{
  "num_hidden_layers": 11,
  "experts_per_token": 1,
  "d_shared_expert": 0,
  "router_score": "softmax",
  "num_attention_heads": 2,
  "vocab_size": 8192,
  "init": "trunc",
  "init_std_qkv": 0.0339,
  "learning_rate": 0.00165,
  "beta1": 0.9,
  "train_tokens": 603900000
}
Below are experts of layer 7 (counted from 0) of a mixture-of-experts language model. Rows are named router (the router's row for the expert), up (a neuron's input weights, with its number), down (a neuron's output weights, with its number) and show model dimensions 0-127. Each number is 500 + 50 x the weight over its row's rms, rounded and kept within 0 to 999. Numbers have three digits each.
After each expert's rows: a language model's description of what the expert responds to. This comes from a sample of Wikipedia text that the model never trained on.

# expert 5
router:559581468513459509399548515528400511571583440466554458554426533410457557439500451542547511539429558496477495578475469479504524445453487501527510527554574490512587511578469555527459510563467556513504491461564568580516480516549470653524432579458562589519505490542550496583418529488495540540561389481444515543520499529457598473510428519406557485465470578431449483491479555566557492458464
up0:456532393505528546485502490464448501499534494466518442460489544569519558512525491420592411541375587532473494479497505635521564460521521544564525542467534518502505484514498574498490526460456480519561450473468480532518459542585451467462574516445521486477545413526433506557463428475524501490529471523603455537533518373548569565505527556496581512609519472625591566466498517531434507490455
down0:460573474533498483424522471476499459504582484486444448428525575579511566457551499504469524418523415522563590511447463506569496485579512367515488409473507564536540430457408576549543549586472493553547472473405509494465458548478445539399548433467441492480507443429487502540495509393574533581580529497518470506453413478558481488569454553525502603524427496495413562514564498462478497493541
Description: Digits in dates. Single digits inside dates, years, statistics and table scores, especially day numbers after a month or after born, as in 12 February, 2005.

# expert 2
router:556458505447401549481597588564544516484476570397433524576570502519575443480559468548511592508477542470506522492616543595533414507474528500571533447571538570518561481552541505592415473613492510580582579526484469446463393546500591561458571443526497524520492482529470526485514420569474448489536525479521552430500498586451499481532503496428492574554504551505456517527521470469533559574496
up0:499442495501521555612415529504408651485535457492505551523434418504490576587578526473449551475520531493490460556543453489551541545508544564558499522487394423461465513507412511478626514440446501543490499496591493445547514491477587502605478535437441489582488418472414489566510576451507437533495468532533479523513480515465522451423523505496447501557503497476531534575497513426445485471503
down0:478532488459511479488497455559410526463495485469481447447483507518538515419476385455421454508490525477594475550493485531511501480492472547454474471533519555516501403557452506652520530492453559545489504479556565438572454523486493583624531433362499439391507529503589513468434533462446516497519527507512572467586534463466516455489533493299532551530508493434519488491486482372547400496527
Description: Nationality and place names. Nationality adjectives and place or institution name parts, often in war or history text, such as American, British, German, Michigan.

# expert 1
router:540395496584527512424486453554477500451431594564428474396426461533484446522453459454510507465463567630512500445490540524548533449460441508637527547521522541513533409536527487489607524493524478568481461543463548516425534546509454413594500589497470516452542524478479461466420537570421526554511475477454478490426506486505543355410542502530493566465499554496501494493481446542534537455523
up0:587512481461484533496515428478508450477555508500517452616440506393504601499480418433429458514577610450574570574540425444559478460508453526510503541386403491577499519566533529503448408470511464591433543532511451492543484487427532507552432510460448437484485461520525495555500549490594466463502458477579558455509578497523530482483507372504477390580483551469562457499477516473543588539482
down0:546475491508439565487479617461378530521460540388551486465533455544520545513468418623471544456499558501435549503510495444600490504453561506474482463552547522426539471559443544465540515455503457511427517432409572439438488485522623450514532571581600522495466476433477503508464513457470509594653538555518494497479556540457580539501550519521507512539494460509571527496491577443490551354567
Description: Verbs after subjects. Auxiliary and copular verbs and adverbs right after a subject or comma in prose, such as is, has been, was, subsequently.

# expert 3
router:500494541453575523522469511442575446561485428536456505464483523481438483580535572448455394484559525422471408473504518481508539559556476547400545532469446473569472556488567404550542489452527502507443526581540422529550548528578526467475517595482484502494533486524519509442469494478465557498558529475410571517442487470604521533540530550609489540572514519496475427480433604506426509501510
up0:527457553462434530417477437502496573517590488469529591531532504484540521465463450546517487488528502531466506497437452537528440430514498442651446581420550486481434486536540531490376580532499469503460599517583489506501611500501516523508471489494501606580436552527492573528489473504495575510510531428543557489541522544487518509465395540393453426579523527413513518429509564554475512560449
down0:494477519525556485567548465630455497514519599382553475497594501489567565504480562531519501517442468521477558473434532502543486526519471482413539465499485467574451516464469589465488474486431539506519499468499553447502539439538548443554672497527420535572453566501423563545502483477435502501362587528531471504512457564466471555509593428567512521487546523457543495573557461423604522505531
Description: Prefixes and spaces. Word-initial prefixes like re, con, pre, dis, plus bare space tokens before numbers or words, as in reconfigured, recaptured, " 1886".

# expert 8
router:453446511546475557455502533447489471488479488496426451413527482515550582463510450546462433503478511489508543504325490513507495525455532487544568567461581475559365508488550483495470443574551547514511483505512550539555576529513392575504570475515557597475491555504560532459534559388562488568499566469438554527462525482381501471423520547659488509419509449451578510562465456511472371522478
up0:458597551517428521485503418484474501487572518530484521438490507515484469503557516521457408551420549520470578545482501570544420557575532415586561529491504492504595473553551445535542537486538521508571445505615529514536447542457568446530432517420474533541484618568570431517490485469496636516585524552564452439472451436424549489427512542436446468570527487442515575462517536440507478562576
down0:457434422479555530518507558484528587605415480573549551488545409490475487464534469445542486416585424549485499484499512330513527543521497505450449512484547468574487573358473550464478568507526450475537525448384450415468508454579488532547507536558511441491449495581506542472547505431547437459477488459456505496459514533537505513487446463562524503526540572571509497406545515539495448442515
Description: Prepositions. Prepositions and subordinating words after a verb or noun, introducing a phrase, such as in, to, after, between, during.

# expert 11
router:383558557596588477515483440490518476421536457419557537479514571602447506484442552548462593474492464517509446542437468551520570479538506478527489574427449445471510527529479492530594534461453404483538495562573501449562585493493504502522502437406552492576404494513521432539500551507521521507521530603617519535491521513530479551539556527544588449572500519529524523481491508476572382455423
up0:479564490546482499494472493488482526543519490558518525474497483454488452419497547536512529555502434538553447416512541541494511486551488561462538444453475439468520454607481425471481459456454509532470546461471553434585468570410559539488449435506518367501527503552516492590550456498548549474555538574435409479525441516517553574440551497583443491536517468512542539580507617436519443541519
down0:488563452586549466439500480554437459502459428568520461421502509583521437498437458443634568481577564452493542530582568452503459455537465440510495520506514447479476561383519460390492527446532420482585572476522546516477563487528476444513497591530457530502508549579525450499543453529513485470488588540454596503555590544456491530457434442525490496480517454466554560502547501447539521487483
Description: Second piece of names. Second word pieces right after an initial capital letter, mostly in names and titles, such as ri in Grizzlies, cott in Scottish, ABBA.

# expert 4
router:563541548525471498559403521426513515455513470428519528584493404426442412422526615563593551527553580528463505497582500463595400501458566504495456428514583496444468417491557499447480495448427441525479554488489548517484454405553455509472496530436531486501475521486369437470524497545553416540489518474552417472587466400423538443502499536613546506451557499541554469530436534488523488512527
up0:545426430526535505516427436412505567494572502466459535560518530508509508484423443516555476479448441474536533495495533461494470510527469508477411508543530500519427524496495451393555538566592543484528539544564521518483478495509535584482559554517445490534471500379599536534473516456535482499534415504495446533580438484442433492484401546601413450557603525430497568497526386466537571549497
down0:530443483543496580487543495533464498569545475566540568631568431519531550470508510559553557530487515458481454533472505542520480443464530487468591599489540547421587558442549463533399573497482518394478433483449494486556505501568547522458526419517539501487443502531462498538538509462432569519579456472482484415397530503547476514481503579482479521539499534517612439524626582584496485482509
Description: Determiners and ordinals. Articles, possessives and quantity words after a preposition and before a noun, such as the, his, first, such, four.

# expert 9
router:472383579491582483513387553471479439484505477446457570423479563561453524550618545532508433436503520436545511555461580403545401551564503567413458531545456482526461529475502499523562538462508523473551444482434430517561501475611514399551585508548487552518461563462453568509466499544523578516479444510423489418544478525558389526561433524486492447507444498545561525542458536520439450442472
up0:448511492532517442500496463493439409525514517443488544516489464519509465419585501575477512549458539580502504520499495499491457444510542488576528480509488546442532483626544610487518534464463490541493500399419466518510515517521461495554514466431622574594471468627554544492452540528490461491506492442420525579525466462459497476503444469547345433513562545464516549586501602456516410435571
down0:595492462437532495551542435521484528497496553523424452547541440473536609480510491411475488471437465527476440469549596515432455519473525494412475504459605506449636544579499485498429548599530613476465567586395464388541527521423544413419471482392497484440468425487477465547476500595546442539541452489576470490479527578593506438534440474530504510494522592481533470420526512471463466500481
Description: Word-initial letters. Single capital or lowercase letters starting a word after a space, hyphen or bracket, such as p in psychosis, H in Hong Kong, S in U.S.

# expert 6
router:443568502466445477522431471597444554517475563516466481554493446492577473562480448520458561457447490491443490495562541502500594372405500550469521455398560488569504464541464470524407520445561504527467517511531686507460472525439468471445486504549496568482526421546594416459543529518483415372508558509555491524514533511508545389502501406456457434455534471513428554474517448480535493542542
up0:548499484542561489616459589444576506463651445541513506509518479507567509545439502427541337461454512430620465612518582438501497481506482404511448490481380500515387472513526492458621450591499513390490437553516435420512526445555435527510536522502492426500438553503446490568484457570566578409515482461538500373596471473606492457491500613569434483507554539554539528480504532456513496493489
down0:449514516517465573420529543567564436398456398469480552433537496435489544488477499470569521481456553517463477589478693446525531498549515504537458394539433444512574478536577449539533498428504471551489470446459401462490454541536515518449493438440545531564531509475463554492463541539554541477505502476536515504501485530470492537575558505469579494518520457576447490455450601542482489523536
Description: Plural and noun endings. Plural suffixes and word-final pieces closing a noun, plus plural people words and they, such as s in laws, ers, people.

# expert 10
router:532493517537519545512550460445459468505518474573456474500429535532444510616392510494503422478532412532482532473485592588419532588454422534420591443474544411516526525393521461537462557427404537559389399440531505502447448530473502544442430515523435441534489512475479535500496551542484474461531425477502531510495572484506419529582469517423538491480482565530493467484485533497465508542486
up0:519438538493505478526544489526495473538476491478632511464583466419524570501454510570507412510500536474519550547481497533628478473442486462520557478539439540500552501453445548498520474492467420453495642462493534457497469544437473515520518464494408457527527553529483455502473507400561583455476530484530416501592504455542446518473477428529454451437442465403496453481571395472481516473554
down0:439525482570581483522497424572565560472526443567563522532460450511567490506585495390488514550485491404479519551532580515476573471506478600525556486470589505479545477496542531541498512503534371498488564485508513498543545521483563523517480482489438500412579464505568465540575446594447479482504583487503495520559515443448553545483506502418568581461563487468527491538523459572479463488561
Description: Digits in numbers. Single digits inside years, list numbers, statistics and catalogue codes, plus symbols like degree sign and ×, such as 1990s, 216.

# expert 14
router:503511439400447501521494517489390516560498532552581475590501444475469494433465375450521491512517482578441506482508435487531551556550482416548509468495515566468491492469513591450528473513478530513456532512410388506468413466455460495515420550567450455505503516478437540502512479461529515416554549461524459535611482458520551573626500429422477466509542366442479394509516530576507417538522
up0:497491460474508456471509469516494539407541579390490425380592515449505505524500476491388482439468538499486461539461459444502485468533547592460438453533524563548476513498506430497410458614519530556464494535475503588499539440513440557527469543515570517514447416596544535530471544499438572507488473611475553490532488610442529554511533470562507508614517537484438433507457530430400551519547
down0:453478483526459512446438493444551507456421440453494479508522500528539484471526518476394502449587499537516554508416524377454459459439492557549448496465435455454420534515588492573504505562541537589494470526483490553472502596524394550462492513487490535472516502556547447386596502518484454598519529493433545406539484506508553550500436459487534589485524385456502521542306428497524580515467
Description: Table and field separators. Pipe cells in stats tables, colons after infobox labels, list dashes, semicolons and month names in dates, such as Total fights:, October.

# expert 7
router:527583517515494458508447491496605448511457454560557426480536541458549575449469562503526544489563435454499580517508500490533493548577515445556458423488481418373492534546422534475479387510620543543485440500563467600502509425410508493458446429501498394431507538450529517543526481493489574547456575571512421488567597473481473454398507573375512516493553546538518518419541445422455494555485
up0:610539548525542529513519569512576517504564477464513483497428426487527445527526437478541472518541435499553465476491527474445492498527441515535481522525543561409517465445462426494545419534465580429412636409406397522584635433499542419513550490487503461554520449524514464531480412556384490460422458589515504524538493448514540509464558466509522514457564534522515435500571527515468532551378
down0:595491512550448509463478480502553539448480441497505419422484477531446564532499516511518528535476507499455504565521530469555515474567487558520412546522402542492539439596547450509454580522544471523550550492519483470436431487566529514476375434537486503417555608572435546573493547522565454520552436383444526521552532442502465594424506502454490524598503517530373434571570451487532495524454
Description: Name and title starts. First tokens of proper names and titles, often in tables or lists, such as Los, San, John, The Citadel, Hernández.

# expert 15
router:478502410580481525473605435575547520557431517509548430484497446530573529564518470372513459537404536505496525491535523390484426488406448455566554418623450548501574484487455441544546512496536587417474491426491419546528521535569489533572521514504517522413544493463580493507539419465488583544449558558431458452468429533586520473416493475484485556438510567455443436477452429544540647429464
up0:533534613518580469474441511500467597536507469482552459547560470525570552417536494518388519496490520554495532459403522646434535511562414495600497515421532560552506507535528491500535498562525450626533478582517480510551473535474482547499396496466447542459404433426459460534446564563513547549550458463510488473539610375505438540484510517436508542500523544578568574427540505518418524551518
down0:458490480487553472568533520468501423494474535520526536523616499462463515499539496536593497430392449528453580489461445432471492456552560552430497498534520451455545521479489557452479437508455467529584561487379570455391534506498436529449537584472480472483389436521416547608513495427548417476478505434498498560440564528578484456510479593427447548563490442427495478498502482541489488484538
Description: Joining punctuation. Hyphens, dashes, brackets, slashes, ampersands and "and" joining two names or words, as in Palmer-Williams, self-portraits, Chola and Pandya.

# expert 13
router:576525442462491512550594510512538601466572493458488555459525513469508514581455510449492527498529421505529460472478444571437527492575539489496469508463427570436450499467487524424393466465445448469521516511485477467486526561429569518499512460486439484566516482542495493553448521454487401494411439481515586537475490502527460570499491493538498487474460412448486559511566485413424564549606
up0:581421429499472469500515526453462556601490431514501447490516381555515544578478512465417417501409472591444473381501542520516459351594483510499579528529465509404532574506469461495484546552583454481492527468444509514450520457459483418535556479460477574577432485460562436572416509483591447449449513433475457485405518428459517458418516523454443530549499540525359459525471456544521506492485
down0:532569563442438575551470437520504521466504497463527483442591557469561469464557538426579485534530602497477448570526492503523520548457505518514513537459548577542538528528462496408511397426530515465572459524583459554412578474502488556478573494481513548498459422540427554502506563576418551458550514586472440379534522564474494506497515526452547466551621423492513437477524486505497524445361
Description: Mid-word pieces. Middle pieces of long words, often Latinate stems before suffixes, such as li in Reconciliation, or in evaporation, tri in Nutrition.

# expert 0
router:575448499433464408492458584441474528536494462656461530575599459444509482486554504518541537511501536449517566474619490536454511496516507474442393572451495505540509589390471493510511571589478425463620470460477620436500468445475616419471432519535494461455480484457444535458587468540503493548522427444498496528418442532489542606475524488503436519601456472519488560500559458521486555500524
up0:503481492481524498544521475441501455517534500469572374536528397436410476403513420452526461434510524454572444497477486451545497521465533468510517517526468399570539534546492472434539391462540522468405578535483551518488477517458500500437533449515455496579477571483426462548469577490480476514530503550494373462516480485455443530466539453546492502475483446489503527454454461492506554428561
down0:376575514588501462486556419583531526403506493505468522521442452645495480592516491502498443530445479498511498449484446634473647492520554495465504444550536481544556460516447455533512523521553463469618474427466519453565548527483430549445581544441602518485467553490495460570499495461518529491472520459445537568436396494496414519383409382554518525460566472390454524520537497508443610500420
Description: Table header nouns. Nouns naming roles, categories or column headers, mostly in wiki tables, lists and election results, such as Position, Award, Player, Candidate.